From a checkpoint of a small mixture-of-experts model trained on Wikipedia.
Size: width 224, 62.8M parameters.
Training: a variant of Adam for the experts, 509M tokens, 7764 steps.
Below are experts of layer 9 (counted from 0) of a mixture-of-experts language model. Rows are named router (the router's row for the expert), up (a neuron's input weights, with its number) and show model dimensions 0-223. Each number is 128 + 32 x the weight over its row's rms, rounded and kept within 0 to 255. Numbers have three digits each.
After each expert's rows: "gets" lists some tokens that make up at least twice as much of what it gets as of all text. This comes from a sample of Wikipedia text that the model never trained on. Tokens count by the router's weight.

# expert 198
router:154111136161078154101155146097136126147138178130085139121094178150183110142104218107131141119154162152131174138148122142135136169087120114092107101127079125115161165101110187123080191095171126099156094112121164056162089085134073096084112153151101125149086158098131164149122115107163102076146124110167132150098137148152093145111123061198132082190114129134131173151129194138109098074144170120091075201080134097115162150115155120164128053139095106127150046138114160166122126139151130030138151162115112154083063175124143076135110146086137154128114096154112101158129112198086108098091128098106150084112162111173100121117065120119169120114106182179140109147127137096152175121133
up0:038175114132176135183144069120098153168174116132137174145110148131172129123154192144099115134161165143140105152143130106147135119104173101138062161125206115131151111108109113097057151109102122105160138160160161089179125176087088158088110153113089092179107147146097116143116106125145144119100067142141118137078062173165106080105132105063085195174142143114132041169162101148109082112138139124146108175176118139071048149164125145075092128142112119115115154102116137161155111145146156128117132129096117193094139056116173107182100109147180098138117111163141157095131142172136137092121100088128142109107139129161145162148237117149141136139130142098068095079097102161134130116087
gets: " F", " J", " S", " B", " K", " P"

# expert 177
router:157100138167099125123156120109162146144150136115128073149081155131174130147105190088143147118124139129143152155118156190159136137088136134113110157161096118115128147091113151136055118144155111108119080100130155113153134085149129121090110162113074108189102126113100163144162168110148106104213062076186162142096112133106097078079131120149217107183144143132157144148145120109135076103151196115139106144084095106098147160112154164139189030113111125112147126104136087126111121156146129093129174135114158175080127198152113080156133080090115109102161063114130122186162106133101101110126148131179164086122197103132104110116093150103144110091050145164142094089076115040165189120181
up0:121172146100176097135045097125174112141156123134145152185211140137112120095105147151116119147148095121126161139097096164128136159107127127124145133065138128166137105151132131165120124171091097168071187128085081130058163153098128095147126118100069116172140112108139031180106115172151086065110080103120172087126113172154087129116149119086162164095144100124141095128125107167142108105124155117157109099136130129098229092138117092094148089042143149125119158101142142108131153168159100130150143110135158113173189116150147174103145096143096089166149137107125223131021091132156129128164154140152148080146138098170165125085104134142107134141129073142061133149084136160134168085168
gets: " P", " C", " M", " F", " D", " R"

# expert 14
router:112128145112106094113179195134150146176145130102145115129111147120195050195095171128146096113162130167160151133123154150152110129136149108081136149163116113108087166130119147181120117106187058139115127137109114092149067124067086163125109107129114169127120176110116109182129167137161141079124092108141089162142095175097107101100125125150120108132153096035137109160175155198144121102098126093155096116130053120105117168060118148176145110085084113193160140117107110172159107156153073110157160146123178128090145135151153092196124107156127142070119079137078124151214101167112183149156157094111091096141153114178119109099081192133207095101119196150126137159116114118117114141133
up1:068135133126147134135113144138078095124195145122153088148120036117083087108135091098070172130148132158138151127104129133151114119182064143077159199136136159123134088148139110039121141029083109139120133190177092130151109120131137139163100143149146115151057132093153148159204095147161164162140100128100103152148088182115119115121167077179131120135110116115149126133157090113089083090097140182186115106089093105124044142168121111190161096149118093132166110126140127194127145188147147064119106112148114112103147152126126142114119118152158151123152025140114126124044104150099125135124134119125127075137136128175151147148116132152210114172180156085156116148093108105123133137119
gets: " and", ":", " /", " of", " •", " by"

# expert 9
router:150143135106122110129147170149150162198167197156130087181150170073148100162091103090147102119187094153146121195103148132132141156143142060118108154197134059050121130114066135187110186085186075133149030089107115132146086064118122094121086173081136136088104138148091092136090107107166092078178107097191161170107106151149130140123129099151119093175151081134159140152146177170119109086066167130121099145098136068084121157121138184174159157106117108123122124142157099163134073129162131103154190167162153108097098136199146094158084109108149140112160121132138075129143137116134104115129113075154187125089165122126127094123140124141150129112127118120125132108122081132149161099129
up3:138195114130111128120110191113065144130150118082129173254139077112136138055135129109151121141094103103100069130137157142073147121128108115095127094160121124113127144130095107215089075134209130121130101115171162152142153112132105180114115134089146165123143109115158082140116117186084144120155095111184089176122149143094125145163071195097169148122134084141107096200143142047113126110100091117130064136201157120179085178147088170143145090159155061108044059127143150128157109163088103131154176166111155118100113176121113128128126117154066147080190139146123128140121133122112103093097137134157099130086122095151115130149094130122151110171131150163117099130100124160110126117119
gets: ")", "\"", " =", " It", " is", "\")"

# expert 8
router:135139072148112128109153127114205120196156182137111139141148116107144098175112150097125113061180167168140122177136144197156183186110146124117111178127110089082086145099063133152127185127198085134201061111117134103128153069112095161101103157083137141117133143099113131157106124086117109107207091068163110168120053120122103100076094096169154101117154093070215178131126177122156129096106112113088135112091114081106108112099149153164138105109167093136115063150110114171116126173139145153119189181100123138106138120166180096102058110129124111106137083146116074130124144117097150103114151083153118101101161071154118096120151161131113112130092122125167132109075138113149122153169
up1:109152066128148127121121112101160103054082108127107121089132094108065160156135140170179157154090180151122121109147161123099126172093121133120119086164082165119152088116132129104127130112189145116190101070150145148155126234191105201140170158116126143125099081115147189107142137076114091094113142072178134157147102073069150146148079122134156148132145101123194130124136160033102143119103128139121149137137119110203129117133167155119038150117116091129113062097133122140137072191143111133152131162097085129134143161172143177117089125139148126106129096145175106191116155121074171099114131115177122105095146053147102118189129104156123160134143126163154128079093185129106126118165
gets: " |", "%", "%;", "%)", " Marino", " Qualification"

# expert 73
router:120110111140150102101167206159131149124173178150142068214114150022153119147102179119147097142120152129170171135106172167125111131124134130124081139125123122134124134117079106082121164080159078110187110106139112120127075106079159111112055126132131108168114124116102107123115149137123119125132138085167152130098082203109087134090088109141146124091129155147186164150189121174155141076043120098054085185136113144080144111119217124161133142084106118165176135137094133181111103120180128062143168143139131155124125159115126131128102137142154200125122134168132147157154114159132134125069118073081124143073157094109094151107138101155144050097107073174117157136118107155176162127149
up0:173158134158139101148127146148115132148093136105113137128162102081120100079115137192154118106130074159139117129104143093144144127145070088104124147115127143123169143131104125166141190121084159132126125157174136115145103070112161141130060124149151130123140180136125104146109125125134135125104108144103103093073139149097152161157160109217084179148172151116131149138050161077133163085088109162127109141211124132211061143113201094118109171190102137167078077141112172127146111103148127088152193109111186111087124157070147124111091147139203113105099120138105174139156086113119099058064152105093147134041098157089089162073086093172125120102106140167136123074166080127116158147148
gets: " place", " medal", " run", " hold", " win", " goal"

# expert 100
router:103070133093132147125119169133144128148203181134112083146132107111144133116095131076128135092140157153119132111162132166113133179110154080111118144161132153099120135134130150149119194100140104079149160108147177134163090150145121109141062108148118091180078138119138131231156156144117087091120079114139126177055089152089087065083084144131144150132149125132135145166106183155118072105075125096112100174162077119124165151111146141144144149136139110205122134112075097182121102125187121104135160193170115123127077165165188142169127141131121130116137110163089141151147077123145164148146149119139112117122126119122073091127046091140196067083084211144133050139108072134169178148097
up0:155088149164133114158138174111150093098145184130136043099145151123156118144053164161157164173113076189148096088163120137118072188171123133088126106073160120146130166161106070129122163088127091136037148128185162121156148140158088104126146151130155074151123153109133126117115140157109138119069136142151078101132147152171115157103147180113089181183105158130195147156111148118110120142037038141106123142170121140102158169105119105104123092097091113139108115130114135157173103137161079122125090160133171090112119140078216128110087183101142173092131128110106145129126139112173120095120143112100126075133055131134132116140109158122175128120118157152145125122076106135160189226098
gets: "aged", " Coordinates", "loan", "age", " Type", "Gls"

# expert 175
router:133150120128117162114148185140150135099142195117117071148151112080141068117093153139170113125111134167144132119117113138169126184142151070085120139152091106044114144168049150149153144092172087115127124154088163165173126094117142152122118166072137142167121174105096116194080137090130163125141072102136107128148106185095109100120103122116123134195114124086183124172125131167148128102078142123149107163137095123053144158114101151126182088075081099165119083157120159166118125129178114113126154124105138149125119176157172109124076098152156121057109098196138147127166115115126161181125186096117167084064144101144104144116041111113198070110062148107181132091098076136130143102096
up0:110109118118081178156127158159131172159082166181164176107105106139127171132158128114190164138110145115134105068101105099124141248125105105142149146125140114149120113122173089156095115157105142082148136151060158156155124130099127138157147214074118224161134158139087093118147073123128101208107088104131099144118086188136124075147083118124109122189137168105098112131178134139085142125120148144164061083130118167137116137145150099126124133170135128169145158125130116079121141171174133076157104203143112100134117139120148140147127122121095122096026121145136129085164119136112167149133134123108077107130069113132095140211128136149140162120060167112178167101069070128132101082126
gets: " Location", " Born", " Website", ":", " Binomial", "Personal"

# expert 164
router:119061170111102143145167174098177162157136220170079156133094120159177123168095125075189101081166173133146125174098139142159140171111153122107110107166122133092108131128055168145081146099113068138167077066119142115099119073155063101125134146126110195162116174103127149138100119101143070064138063084154158196133111139114090108070083100128114141109127105134126168152154128165183081121134168109118117139107139133122116122071164146158160140138139130170152117139124082169083110137159150107124188162155166145096133172167157099140105095144139181119091089153115105139154157136159102159120162134137145145115117075193153072075121185063118138102118130174164112072104095090134113150142
up0:155070149129109122105109111124068109078115155126165132106152107151145127085105137124138184095187119151178118098144080133114116122123101152176098163127181089156141125108089074091181106179086108119132060121136151119151079137134078113154146115147179158125122103083152208132084093131147151114120156125125128119150171196129105110116149117171108123140072137131131142109207107096084131191116092069101106151095126142094078192053187177123137110137125137135198100135122152197171104133133178174161112152105113183123151142109142124100126144118168116152106130147186102116178130133113131143099172102063141142176059133120139126106129059020109152121167183106116137126111117172097156129075
gets: ")", "S", ",", "),", "s", "V"

# expert 248
router:180117083117100110138141115119176167159121172144079115115103139098141104078142146073129103120161138151138147117110205139179144165134149063113122143135084106146074144095121137164132158063102105134109075109075174158166120071122065082112110145117105160137126115113107193140104173118169122102125080151185163139125065137092129102108081098157148147092169068120132136144179113144170065113130191137099108206078107051099147085077151132136154117137112147135146136188070145134104098141160134090142103166103109151093058163158139132144129112118139181135146116132092120111151125199111132125127095088166124124147194117182072142151118104086172113136096171188151072177070150112165136137095
up0:148132091164129128124169101113134094221148122144151128133149098156126150106166095088186081099130083131102085115133147119148161085100146180046172101133136152136135114070140167082135142094127156174149094145125152107075117128139116150097137051167120098126167110149136057126107055046145125127185130159098078099091144127129141060151186153127141113132111137121154101122089127120166065130149148128148097139099176099112141157183134124156070164137117152144106070141170099130107103114146157115123095140089100157085184086144155114120111126127160178126121112128140114178126143159130152137099135126126132110117164120182157065061134084137181233159135131043149082126082134181195110168126
gets: " be", " were", " was", " Bre", " der", " co"

# expert 241
router:112123136133156125087154160125108161137139170117144142156133179142194107110089156144178127075126122179163144114099122123119121126108095154059119157112123151049130174159076165166141156099138067120111109058112114070173135112096110089145062145068151160112092164113130129122082164129133116129136112108133123120108133169154089124140062142141152135111136165063192116144158154151176090053059153112128055166087113106087157133115150156172105119117107084175155133115111114158141102139168132089150163124136131133163141179148118132211063126119166164085137085112147081123163070138164157162130098091155130073097126138111105147062105139169209097119090146214170096089135135155155141117134
up0:103098166109148113129119188131121155129165133123117138141137143128175097152131104120054127105100146118156121099088116098120108171133072105150142117168110136139116143150083122079168179149137114120096176152096139120112119147127115132130085076137092191140166123164135179107124124181154144133175116124140105107164152178126096140156048131151116107135142149151138126122142110178122099090161156187090094134132035072136220120125122154155100154160091134148157115108095154186146184137094099116101020173133190087177166175127091119176056108147139147077093109119076132120169115125152101111109168063133082130079137155096146142132050100139057118070129111128167114139081126189132184162115
gets: " Date", " record", " election", " round", " match", " results"

# expert 113
router:168092085158096133111187162103189168158150179142101117138108151129113120148128214062180115123121153140141140143141128176163145132120132164114121187164104126089102148075117183145114152072132136102119085118096126081151085076110082109057117137118113189160096170102074168109133138086152102084148089119177132110111117115134128101110139087182130096192110128144147186153125142109157093105170150109129117176074118106092143178142145161119156071143058093121176099156126095146119129125147147089163125167063111146105109157136135031155119109111134144126116088142115066144175117173094114113113160110187150122083122103182084117143091192099143116113058154152157084149099148089179164157159
up0:097132106181095131181174193112124180127117146115163130123155220124138098119129156189167094106122105101124207122155083109125174111147108135077129104131114091041115126102134124150116141190154147098086108125155086155117093136121108142132141126125118152102132192143109156109174115128060149076146089095156109111095097131164154184122176095099137117109087121134132126189118142172154049110131122135095145131162127109121034152126118115129082099155086140112127127151135116131135076139135156130193124111076134109124119157121159063156126141106174102130155054112119083168060109160121092094106088093191106097158144118106127116151170083196109167147135060177179120172148121137141215137148
gets: " D", " R", " S", " N", " M", " C"

# expert 32
router:184122140151071142065181138119136147142125152139075118195097192112187126137166119061137100099124131177172162124086141144181192144102157077088113162152115098147066173097123140176097139126146117112118138115060124045173160070150113081119080130086091131131136118117093225153134120154168147120162127119170156140099110173122099105103095113113153117099150154067161150151170146162175088146097129089096123131091131102089190163118149153188137145096129139114164136162156088156075153099175095105146116114130161175115104119157127102115104111122161155093157110107098069181177115127128146152107147135131160089142131127112070091154116145101120118084102153160144100085140078058165178146181
up2:149110162136202208146082098096149093133156117077128122158126090141199126107149109163142161140115087165117147177115130119177141096239136088113123099143146076122102155159088143110155145122136105074146129103107136107083127106087112128052125147145109111131140172094116150124130176136044151128125186141100128113141124096099177074092224135131130071159098112150179150189111126142174119135072121062084137149092121136122131138122113143115080164117128122143149090157142158144134167170143053184116130093124174145076161176133114113149064108074122123135134121142088137119099163039140123122131098120130113113136145145071118143157084157072137138131147087145186104092154189126128169160170
gets: " 20", " two", " three", " 15", " four", " 10"

# expert 61
router:152110120127110166120152156089133124145167122162066080116105181064106109195098156116145116121148132119121185156090102109182182118142216137069102114144093101031150149109108139160139177126138147077144101079146146109117102101140136107138085178075108174145104151140137161107161151134152124106120105071172164131111117162080078173103097136167156077164141150128115154127171126174125087119149134097117087134139139135126121100104150127138143108037111112116130100093045048150140099132180068139198198145130162135077102167142104118121102129098130098108203096157128103169159156145115140179131133119131151084133155117167129115072105160149131075102067126163144084084115091129146151179137
up1:160093106104112152142167162110100097151150160107114174069165052060134101119138137124150103128153150128081184101189121130170077100087182162119102170158125133090148154167106183119114167167147166119167127168129148115109140116170110124123117187134158151163061122078131086088172136149134103151134116107079108113150145085195115164068122094088133160146107166137123090176177106200133146140113155135119084142144129112149171121149078079045192096105213096093092134078102133154123100097156093120141160137117112102094111138150083116062099120093123109132187119096079097170170134126144124181097155132133128130142091095175141090106133147163156086107145099100124173117137109138131143180040
gets: "==", " who", " which", " that", "History", " It"

# expert 135
router:151108130125107146079116164101160164138132159155138092149115138111158154163096133084141098120172141180111152141126112185146101142115222133111125134142109114064108141042112130094077149133179080107138081102100147098155064123103147126109132110070153142130080119110081140144113190131163094134163104089133127193083097144105122103122086105107193101129119138056140168148165136124157118114114203127133146137141138100082109089076188146189152121128100114168169167172120113132106101143110107099176114116091194174089171136146145053176068098118149178062119158135074100147167112162125112166120137082171129121120123097129128120125041156107127150121118139188117126121056107072170179109150
up0:084146150069190090137126140144128131200141157122178062134140140159112099114051142163114088155115088155139130105095133162102051136213169090135104157133096149132058087174106126162148122124110090150113141079094129160081202149075130080090133159130172111155082169113151090161165137109152122122112108104109165127164142162103172162133127109071100144090136090124116147134143101135157119127151118121131083125133112112097151125197137166077163092138144125116074094107197151109166110105084088122184143092150150105108186140102092145158136160103117142105178144101071171149089140145110127128138061143235124109081143075114138152090115138109137119142184084160152160136206111116145131112160
gets: " States", " State", " Army", "th", " Royal", " Navy"

# expert 42
router:174115103150085172103138141081154146166120208169100085157118173124148145139124151124138129137155127198145155122098165149155153139105157107118140184136096101137115120105102149159077123146137104094173078116141175093149094103100104126129107148076115171129146165125128127127146158106163107107134055076160121142118104161126095080099109080116186109109166116111149142164142117162119109130124145123114121140077078056088172186133178123134171093138161120178192126134130100168099096135116068148161137142124140142123080146175183107152100132116184134105177079135073149149144104136089195197099192094202190092088178127161108088088097169105107069124086219184157110134100136108129145151150
up2:087116174134149100152134110167126149229103164159048171175167060090129120159148130142082113108053164152148065124148104114099141143109074101114176141111174112144170169114133159157149156120105126173105131184124194180127124101123172180159152076099117081142118117138096139132131115112159115082093103214173123111098153145146145078141076123119138072170114147132163082100077124137102093150117154164199113134118104120161102141157181102092099144134156111088081138120120105086127137056144113159110116105134128097132136103138122097123078110124141182152073087142102114158149110117129130079116147127139089132067171156139118067228105162121126198132166138142137129084090089171121120120139
gets: " the", " The", "The", "the", "'s", " its"

# expert 233
router:207119121121103148071153150124144164141138112145121108169111139136172103150080119125182088112144156137148120156090121140145143227101176149121127157156093128096108157118059181128100105110117087077184112129099142093168072112142131076126110111126073144197125140074126181166084161110148074121157114102150193107101113126102133080126098103129118120113150117111200157139122137177144142121132133051082125144112119138125165185094157150138137136037106089164133079132139121145117125172160118103136103143075167170101063131136140126123044148070155135095164089114083101188130090170145190173097135063123131095103128091167124133088127136114145069096126165152166122136132094075155157188141
up0:123145120084094174144110096103088217139109098097114130141113176115144135188149130131159118180089089132153040134136124138153131145202136068175143131129111128128128139129216188106131118152135087103098141105144107170074150105146097124108133131131115050149156075116119187111172165110147085072130086055137134159110153123115125168140132203144097140116147094149175112161132134150108127123125154117163107132116140108126170172146111151076062125133072165058161091140115114136156064105112101175109130113213163145160143111130054103139095110138133115111144076121093158169070107135122166117125158131098071072101171091182156159187158137131123147097163104114173151119176091108121102093101
gets: "-", " high", " higher", " low", "|", " highest"

# expert 99
router:143142116159131142134161128097202112161139195162126105146113122108150095176085156105147144113146126127158160150110148199188126117087124092145114183151143089120134109147081137135108194134187091098133088063110150054117125075127104109105089132105121118152085218089117139168138190089136100122147091111118213151106139115127140093050135125159164101113162121120163160127151131131156083106105103084051107131135120143084132110132176140163176092056126079124108092160146117143088107188111119134138094137137194172090146134121152112152061127152106103127143098140098064172135097149093130124115141082160125103131131046160101086128116194067148117130117113157136098100071155091132161171175
up0:121109141125133107055150123098123131132130148109123129089109088086116100211093125167200117077135122133169030113089112171166172133105125170144133155127137141175142124132135169114138130129121149153102172140115141098102115146162093131136115118130140138175173166060146146111119152157151139153127124172150112058078131125161132119143159131138104083133148138123143083112118042119117167139097131131124124141151137149098064098128142081131146129121128152115156125144096182210147102163138104168085157114133130123100175127140100088154113150148158099090127154149111097132153061112154129154097209146171089000095120035137158087077072131089111116174138146136100158067167148124111155190069
gets: " |", ";", "%;", " —;", "E", " killed"

# expert 111
router:150111108162106087095097123134135119108122135176117132117117162129125079132152149132164093062146194137141139120070113176149139116065103136116113156138131123130123198088056143195127202126135111077133133124140119116182147093108081063105116138102089184150101157143103183135135212107177121093187094118153133143080148112076057103091087155147171157101115143125176132174138141131150107140060153107110103142128071157103191117081174125153170120140112054139155119134106114194107136149160093080136136164106171137149162152189142110177042122126096157104126111163150097168203146124117148128128127107142131107154165109106087131127106126112146099131076165198182114125097107066142159119109
up0:143155143175206104121106141182109121106169124150194134119140154126126109119132129157102105166082099139081151198110102156159099112097138145070070107166154151140124070126124140136092051138182160139133089153180123155105118161131074122082135196147160061142104184130117107155107167133197092107061136153109175133141119137075096091130062134155122141104146126166133090080169090114161132141115164083133157137180119098135123121091115153114105081060071057117147170099068137148115153151199105088113084106154171123113171112103102169148144118089144107073105131191166180132129108138060115150132155091104157150193181138156109118111150080120149117085122131127098103163137135168124089130125
gets: " ", " Votes", " 1", " 2", " 0", " 4"

# expert 17
router:132072086174098134125179157147174114136167142139075084132107098096109097106101151111111101128178154166109172109128195179164132144069173095101093119150137092127126161123113166183123152114102116106135153107139170113223138125096058058131121129126077126145120146074164170144065140114142100094107158133128198149095097151106098084152091122178158108158164110099090125161157141157146067123144182158135095180156105107115155132093110133124132139106126162155124114172012077122129122166159102110139169179124127162165038149170119125146090076097104159130156115133081048121138102119080121144131121142123141096136181119155088123153105084067196089108101151149131113146106114125158136147111
up1:099164186125111154095138075127106111081149130131126168139142106117082092103116123116133156125122057045139133124136130157109108175143148152094145092149176110134126138123147124148146119109134123165141144146100160152137087118080183144090134029152179141039099109068156186102114152123133177110076121101122135094143149100106133132140089194115155160151176067135135135143156158143170121183099127167136118109114136102111094079022095136094137068136156131088126124109100151187130168195168153149156099086088090129125192149132162152094159161155115141194106097169105055116144166110106167107147175167087114126107166154086169160124099122075140073137101136097096080118112166134166171105104
gets: " de", " le", "re", "e", " des", " e"

# expert 47
router:155104097152115136077167169127161159181173130135128125138137145103151115134091161121116106114140169162148142176137148186150142197096152106136063134151093095082064140127053128183067190115154119134128073102095130099143082073128100142083123161095091133118083166083075128135099141099128097130162107104128145179125088144081148149099087098149121134093160096110171144198186172143145115126128105104091113130133140057112156119143168168139127136106130095126139110147153122186080113144137111116113168197115170193109125159154158107130017111105164113103154082162128139153133100132070139116129150059151192105109140069177143098107142131076158131101128124102181062135145086076143147171152
up0:086115179153130114145076163094138131098179141150109116108157198098116127083102099149141124180085158114151158142156115137171105062174111144173108142149091123140117105147154117096084140132093145052138188114092117138113192133125079168115146103144120081110104056115125166097192123130147139149108168139127111092187137121097139147109069165159143118110113201103166171132102081169087135126138110145099128141127167168149103058138136168120091159095157104146144122148131096161164159060127129088162166140162150045153065128144149153092054116178079099128102120145197137106129094084139132159166113122157102096118122066113135128168121153165189118098111100108098103112146182101190153056177
gets: " |", " 🔨", "\":", "\");", "%),", "^{†}"

# expert 116
router:125090109160106143079166112099153166139149175170091118153121148120141114132098138082139108121166126196153116130125161182121100175083168097128096158144102108106081130076067121130126156095187150139186135126081130097156100104073130122101104104065153140139122172078093122160118169069112096158109061093104188169131035128113122100109078100120158134109138076083154124175135153172149101116120109117104104144099108109124127146155127124133146050077143096161148136212114129129111136106145088093158146173093131146098156134177191126099069095113129133137157122118100082132123129121146162115080166067177199068127125121134144065105101207086207135108090113148115103127074134101145150138168
up0:134142132119235135131125093120117194094120107119139106159116157115155123124159088086122133118047143148139150088052102093164075104134134128130147140116130228181121123140136219075163119190118147094123079177108116146150171069072095122101140124157147148127140140146066159166140107085190153134127149080165126104126140112152136097151118148118125140164148149164164122086093122160174156120135134093086123161093072168102152195068151136115103117057117126112161128167116132156137159110166098164121175155097124135080074137168156121119099142118140124129142126126142109075118124143123172154095108132085094145115142169089145090135124055104127126085125144065102142082116126133231172114067
gets: ";", ");", " ;", "%;", "\";", ":"

# expert 209
router:117121148116116152096130120118193205166121182145181129174146137108156123185106102090157048110199141105157098171092135122134124121088147157079134158134094090089017128098099121109116135104128108108156090145113125135144123083097134147137081128110148158181103144091116164185119169124185090118122109119117143162139111163134100136114093075133144074139185121118142184157202118132186048123100167061121104173062091081107088170063147193163153109097141085135145163129094144166131146164180147122128153110073128140138175122134186091152110163076130131093161101199109102128100107168099147135139123105138117155116147088134148121069111129120140132114138166158104128128130133083140183106176
up0:137052125155156137127104132087104110151126154197144162117038121158104169128073130129157111157160126149119141085110125086126137056093092168041159158195125104109167122091114091106147090165116142148140082142134115156168113182137121176139166103136096168095068108094163124157101160116178087164134130143152122131104119110101216200149085166120147094127184118114116110122162163156121088208137103152125121168143114102159192107145129094090137195149092086157123148093034126148116116068160114156152162113117094159161133085134139126160108177151096074112091089190131170148121128112112138153101104172145172144131131137146125140110117157136149097110152100104085137108077140149095119170055
gets: "p", "d", "t", "b", "s", "m"

# expert 152
router:135123133134083160125170150119130104161155140145103059146040111065201172136129154106146144144172137154131194131108104149144157144130158135114091113109115057084147188089083124122086121133144119085183115096118147133159044158118140116111096133118128126161123160093106138131107156106131122129163124115158142188107103165142108099033121083167168149092156103042154152159147155136113105129115179121154103148088141113115119142109143105168161142150098106167176130124120111144119062202155111093118137141132165156087139126112209102193095118125124141114107116136119110162188074150139092132095116079147162143102159107196076091110052147083139112103098178174163114057124098098185130097164
up0:102145116131093155118175221173145090112110111119156145126164114188084125122091197130127171114153099122122151132224092139088163121119064152090148119099137121089151058110037116159136152110110114153152081122126136142131182142155145143103182109066148166147130121135154123163149074154122178148093095080121102149068147076119115153120113147109143140144115134097148103109122147147124141138096129100157131109209134060197059209139091098114195167126124115133059086142119120127165090041173107105139122147077135116112162089117184155165096150123120153164105153111128094172138118149138121183141103115128111115118059082119067167094156121128125162111156085123134152097131177120148123115145
gets: " National", " national", " International", " local", " World", " public"

# expert 254
router:190070111156083144079156192071161175152117148204127105132098153102147100189081113150122102124124134145153131178063166144202174165104167133080119150177111080078060128093082115156092142082138109130151117089076168141124098109107110099139104169099094132144131145072105191173115172096143100126189118082158184137121103131119126106136121121144129108124145086095139154133147149135147132118150139118100125108130103111116101168127144156145163122068082090134133123127120109125098117122144072138191148155120145175113116157174154135134073087068118209107188064173097086178132089108117176145108130129165180105130178104151108129112089154113171134105121115145151084076104085111181155141191
up0:086105130094144129150140128092127178110118135136139136122165115093146120133178113146138086138141160098120066034169075090135151139147223062109139089108087187139105133149105139201204166083121168134152050151154153185111067140149132129140146122140136141113152135074110054094136096158107139119079136132137035132129065101091153117083145111138116166130093103135126153135151115126080163137121120106124102113114115105144126164116082131148158156116177121128117161113128066091149123119139055086112118125121115139170136213121122128137133144079118134093133192165123168093110124107140234121134140122118159153078220147078148136119165123141098083095093126102094177135133088117167115157122
gets: ".", ").", "\".", ".\"", ":", " \""

# expert 222
router:163101090159095201109114142095159130143131177154097067175097157123187092098089190135118106135136146166141164139113145153122166141093154114125098146155100117127092165120123158160066114107152092097170092122114156113133091146093142095091105142105135177148142125087102149181111128100138106066129089079132123180102125179072125080126120112134143172110150092093133146162197168156135114150130139104075134155092091111095152143136160107156134081130131124202191146154128128155106154147124079143147185160108136148106077161189187122144100098130221139074189092154103149153169145126056181180083169099143156089085141129137131117072083147099129094091107173132135059086106089097122139172156
up0:110116041120120119132142160058085154110103140133105186145181134118134132216134073124143132132079082141153085128177140130131188105170153135198111144149049130130123142059146143082172108130141150183131152092136124120111101110174049157150108156089107120137151076114123151115141089043130150158162070143138149132120167129127125119156135102139042127151114164153088158146141175121131129144142137140133142111084062137105099109200062108111168074114103179135143136146118080058114148146118120146109127234140068094184127147121078121106154116155103120190093129160118120058134141133147137099112152080156074140109130154103144134130144139191114113111144099074115094138152131123106117124162
gets: " the", "=", "The", " The", " his", " its"

# expert 77
router:132104124127108156130171118089162130144159179147103124154115150130137147172095093140137138122182152210153109139117181199145132137091156120094102146142160068087099118102058118155117176078149134105149148098109138107177102135048111100136066110068117114134092168109134132152133164110157116149196084148160154166128098114139136136105105105133109132145155090083136143174171165153151113066158133103124077160092109127085107159120138138175154087077132067110135077153132104152131106134135108088134149189162177135086164133201180142135086083110114201130177128124111067155117111121134180149110174062177179059113127123136141086107087165112220121120084113168132138126121096117161176123183
up0:151148192104088090196107127177086125075119144084118105175114056107152073168087176085095084156102124166144149082145110133099100109105080186060118117093200103106094143097109126145131116130166087115057151149170100159155122169162133185134146087079128082169155119144123107157170110169141151122111119105134054154149114139147124140165150126118117143165055098148190117080071128128142132111109150161186105162133066161170115178135078110097140114066110107166117103097098136106173149082142099129160068100127166077092162150176151145168098143112145166125184116114154139095091127142109160116163139149090101112156126158037123106066137135156133132119129152139141175131118142140137157083125
gets: ";", ");", "\";", ".", " —;", ":"

# expert 0
router:165125066144135126115152126081156149184208117126108086183153139108134102154077148090147100074150153113170148170122137159211150121088155104123085194166122118123123138119060133153116197133191142130213040105071098067146107051097136135100087174106095120119134146132116119160103172077144109131180122129151157156116099121124129062078103132150161143109138122111195141173133178157105107075125113069112172151101147122127118107127166184163137112069158077189109136119124096135092121147129153129149166180130119152108100115176134110158046056125112145123127122143126082136133152152133125125122111065177120127104189112144115124124152188104139128113123111144129112139088097102174161139161
up2:197095115111138121132119131088148116157163106112106074121169113101144050074142088090085063113115124127112114117090138136104118161090193130142079134128127123119112126152108152121119144135072146111124135176098188118073122118103118139164126127114106137111091168179092124157120214092121166161132131189139154173153145102086102067104128133124120181156149073161144187211146121191154128111123131106192109143154125056156196150135094163103128187083136164184106142091120112096106174125135121146107134139179128164085127101168085127110106056028143178148175162149121186062158153104170154180145139136141146096109163159107165120124144111084116099112102131087104132114126063145140129112127
gets: " |", " ", " —", "%)", " —;", " list"

# expert 50
router:134147118168127121133140164117114175164166130136158089123087136046169087177083168105141144071149107117174124115136125121139114167114122139080129102144142112100130158111090175150112223120155066076149061101137127114125116131163145133142092110062109129202121152103105143132105135096162133084127102042173138133122067155133140145106087134178109122205109082062174151136205195124148148119136119142107098114123129119086119124130151161127208152132117091131135071132084097153153111154158094082175160176137170098105105141184158140154066128140165166105126054154140123133141127102142171141082178073125186113130132092123109138087109155143160072099145172099160117101131093141177160144172
up1:132145113121119108148112126109105150161182160125145105110176094066135060176078191158119171080117073164105121120100116155103130131106144095104110121146127093103144097151101169084136167121168113092186141054122077051092160094150103149150121122109156097125137144189157107147162155156144075128170144080114151120174082144155132142106065144147099125183125098063166125140167133139139090089111117093095138129195151097122114121231163142078136170076099127109079111118145144027115121173162125127159111174134135143093198132164147174107099114064170143154108064101093093135123154115116116106133129094164153071108107076134084130144151098160126076156133147160116145143135170117140128144184
gets: "==", " ==", "===", " ===", " classification", " ="